python train.py --routed_scale=1.41 --balance_loss=0.00342 --max_grad_norm=0.5 --batch_tokens=131072 --max_seq_len=1024
Below are experts of layer 3 (counted from 0) of a mixture-of-experts language model. Rows are named router (the router's row for the expert), gate (a neuron's input weights, with its number), up (a neuron's input weights, with its number) and show model dimensions 128-255. Each number is 128 + 24 x the weight over its row's rms, rounded and kept within 0 to 255.
Before each expert's rows: a language model's description of what the expert responds to. This comes from a sample of Wikipedia text that the model never trained on.

# expert 11
What it handles: Single capital letters or capital pairs beginning names and words, often at line start or after quotes, such as Y(uri), K(halid), St(acey).
router [125 160 144 104 162 123 155 118 162 134 155 111 139 139 122 101 152 140 140 113  88 104  82 130 118 111 143 125 109  90 129 139  85 125 105  72 141 118 114  68 149 122 106 172 107 149 140 123 151 123 129 152 101 112 110 138 142 155 125 140 138 161 115  98 153 126  90 112 130 129 125 162  73  96 137 160  93 117  76 110 140 112 149 149 166 123 140 105 147 134  82 139 126 132 111 104 121 142 146  88 124 103 118 124 131 145 105 139 131 127  85 157 140  95 107 166 106 136 135 132 118 141 154 101 145 134 131 116]
gate0 [121 155 107 141 124 122 164 101 132 173 124 133 102 136 150 121 140 117 122 180 136 122 171 118  79 112 125 184 113 112 144 144  92 143 135 104 149 159 126 131 153  99 148 111 104 123 140 137 133 101 155 133  79 152 123 142 115 170 130 172 148 127 166 139 148 148 150 178 165 158 144 126 153 173  73 131 107 118 104 132 140  94 111  86  82 155 137 139 108 141 196  83 153 156 134 156 123 128 149  83 171 148 150  94 132 135 124 130 148 121 120 107 169 133 145 142  97 118 116 163 136 136  94  79 150 105 112  92]
up0 [ 98 137 155 134 130 157  89 152 105 116 120 120 168 123 154 115 142 152 119 125 142 158  77 116 169  99 149 117 183 180 114  97 128 104 156 126 147  90 129 142 112 166  95 150 121 120 107 147 139 117 117 110 179  91 139  94 140 111 115  69 103 138 126 128 145 155  93 116 112 108  92 121 118  73 162 115 153 119 174  98 117 142 153 153 153  84 134 157 140 119  79 111 141 151 118 168 176 138 135 134 137  96 107 135 101 164 153 132 108 104 112 136  64 149  83  96 124 112 145 103 147 129 137 154 125 159 137 160]

# expert 2
What it handles: Section headings, infobox field labels and table header cells, such as ==See also==, Cause of death, Outcome, Seeds, | Party.
router [140 115 113 134 155 102 113 101 134 156 150 129 134 166 140 114 111 121 147 115 101 126 146 164 140 155  98 117  97 113 141  90 141 144 121 110 124 108 146 132 100 122 160 116 154 117 106 107 100 126 133 138 121 148 100 142 140 162 106 160 156 142 127 143  86  84 117 128 135 122 146 156 142  81 127 126 141 142  71 111 132 142 124 133 120 151 101 117 146 130 117 126 100 103  92 134 117 169 157 128  95 142 133 154 156  74 165 177 149 145 137 127 134 144 137 157 119 111 149 111 127 177 119 135 110 126 156 120]
gate0 [125 106 103 104 136 133 125 140 181 163 155 125 117 155 155 116 104 137 165  98 133 110  91 157 140 153 134 173 177 135  87 151 103 135 138 203 122 135 119 127 138 123 111 160 126 133 147  89 105  95  96 167 114 147 118 184  73 125 119 166 128 149 130 135 111 113 146 158 175 102 139 137 122 129 144 137 107 121 127 133  70 128 143 152 172 143 111 168 120 130 127 108  68 128 139 107 122 182 154 122 153 141 134 132 109 151 137 147 101 115 112 114 110 110 105 137 165 158 124 144 114 126 149 144 148  99 142 108]
up0 [117 144 183 129 102  85 133  90  64 105 151 130 125  94 134 115 134 142 107 147 107 141 161 105 139 109 139 111  93 113 158  81 160 129 134  88 126 113 139 128  85 140 169 128 110 124  84 142 112 158 138 122 157 103 119  86 155 162 144 126 114 100  77 127 115 132 130 106 108 138 127 136  91 127 160 123 143 102 138 123 162 130 123 167  74 146 162  80 141 106  98 109 148 162 103 117 129 112 141 142 111 147 169 141 122 120 125 126 142 161 109 163 130 145 137 114 106  98 135  97 140 129 129 128  51 171  95 157]

# expert 22
What it handles: Word stems awaiting suffixes such as re-gress-es, adjust-able, bind-s, plus ordinals and adverbs like first, second, not, only.
router [134 138 107 144  97 106 129 120 156 123 131  90 150 126 105 113 136 164 139 108  96 135 111 106 163 149 158 147 130 107 101  98 123  96 142 111 152 123 133  96  96 128 141 122  99 126 100 107 118  97 139  88 143  74  87 146 132 152 143 124 112  96 123 111 115 107 115 151 126 107 144 164  77 128 115 113 121 123  79 118 130 163 114 112 141 162  75 117 107 117 147 107 114 128  93 128 113  67  87 114 157 101 146 114 181 138  92 129 124 132 164 114 129 143 153 132 116 107 139 123 114 116 132 146 148 114 142 106]
gate0 [156 145 108 121 132 137 148  76 103 138 152 127 114 130 103 120 112 182  87 127 117 115 151 131 146 131 107 183 154  94 188 120 118 127 130 158 127 111 113  97  77 125 158 112 104 133 116 155 164  81 132 147  94 120 130 142 137 116 156 107 132 100 131 116 124  96 144 148 162  95 133 125 130 155 134 102 120 172  96 160 104 154 164  99 129 172  96  96 103 123 109 119 160 140 101  92  95 128 128  79 109 156 102 124 110 125 184 165 144 131  79 137 142  99  76 138 105 110 143 102 110 110  86 156 143 128 114  84]
up0 [107 148 139 143 116 141 144 158 147 116  85 154 147 127 152 148 158 126 140 138 140 116 136 110 149 125 131 128 111 137  84 111 105 134 129 131 104 171 131 154 154 133  91 108 149 133 124 141  94 110 147  97 162 103 144 144 144 137 123 144 104  82 104 121 148 126 126 143 132 135  97 138 115  99 116 149 138 113 127 112 129 159  99 136 107 127 110 150 170 147 156  74  94 110  81 159 200 111 146 151 140  98 141 154 133 106  53  89  94 111 199 147 131 151 161 118 133 156 150 171 126 163 141  73 120 154 166 112]

# expert 24
What it handles: Table cell starts such as | H and | US, prime and degree marks in coordinates, score dashes, and the piece enh in Gyllenhal.
router [143 127 120 100 153 163 153 101 110 111 147 150 116 128 146 102 164 142 149 140 123  99 101 139 109 155 146 115 121  74 147 147 109 158 100 125 131 144 154 133 126 143 150 112 149 134 153 104 115 102 142 136  86 123 111 142 167 133 145 148 173 132 129 106 116  91 102 115 115 115  87 180 113  90 144 152 112 170  58 115 187 133 145 142 132 139 100 102 132 119 119 132 118 167 109 122  93 106 139 108  77 119 113 116 163 106 120 165 133 141 121 154 117 128  84 166 125 113 136 143  97 170 144 126 138 120 161 112]
gate0 [114 114  48 129 104 151 130 120  96 198 127 106 141 126 153  99 136 109 139 172 130 105 170 186 165 146 119 126 122 101 113 129 111 121 124 144 115 119 109 154 142 119 197 125 137 119 116 133  89 145 122 114 142 118 113 133 108 134 158 146 147 148 128 142 150 108 115 131 169 124 110 127 136 106 141  98 112 134 130 137 141 125 170 187  89 135 157 134 131 125 103 120 113 178 118 182 114 143 174  86 131 141 128 140 166 163 131 126 143 126 123 152  64 134 130 142 121  92 119 137 128 153 115 132 158 169 145 144]
up0 [145 135 115 145 136 153 144 159 130 141 129  76 139  63 126 117 129 164 113 152 142 133 139 125 152 108 122 187 112 111 121 152 116  90 165 120 121  91 164 117 122 135 123 123 136 123 140 135 136 121 107 185 144 114 141  94 115  99 106 100 106 120 141 115 125  88 116 110 101 156 141 119 109 116 128 116 119 156 142 161 125 124 155 182 110 118 108 127 116 130 125 158 113 122 162 115 140 157 141 155 124 152 136 133 111  91  79 156 125 100 114 104 169 164 130 169 133 133 111 166 192  97 101 122 157 114 147 115]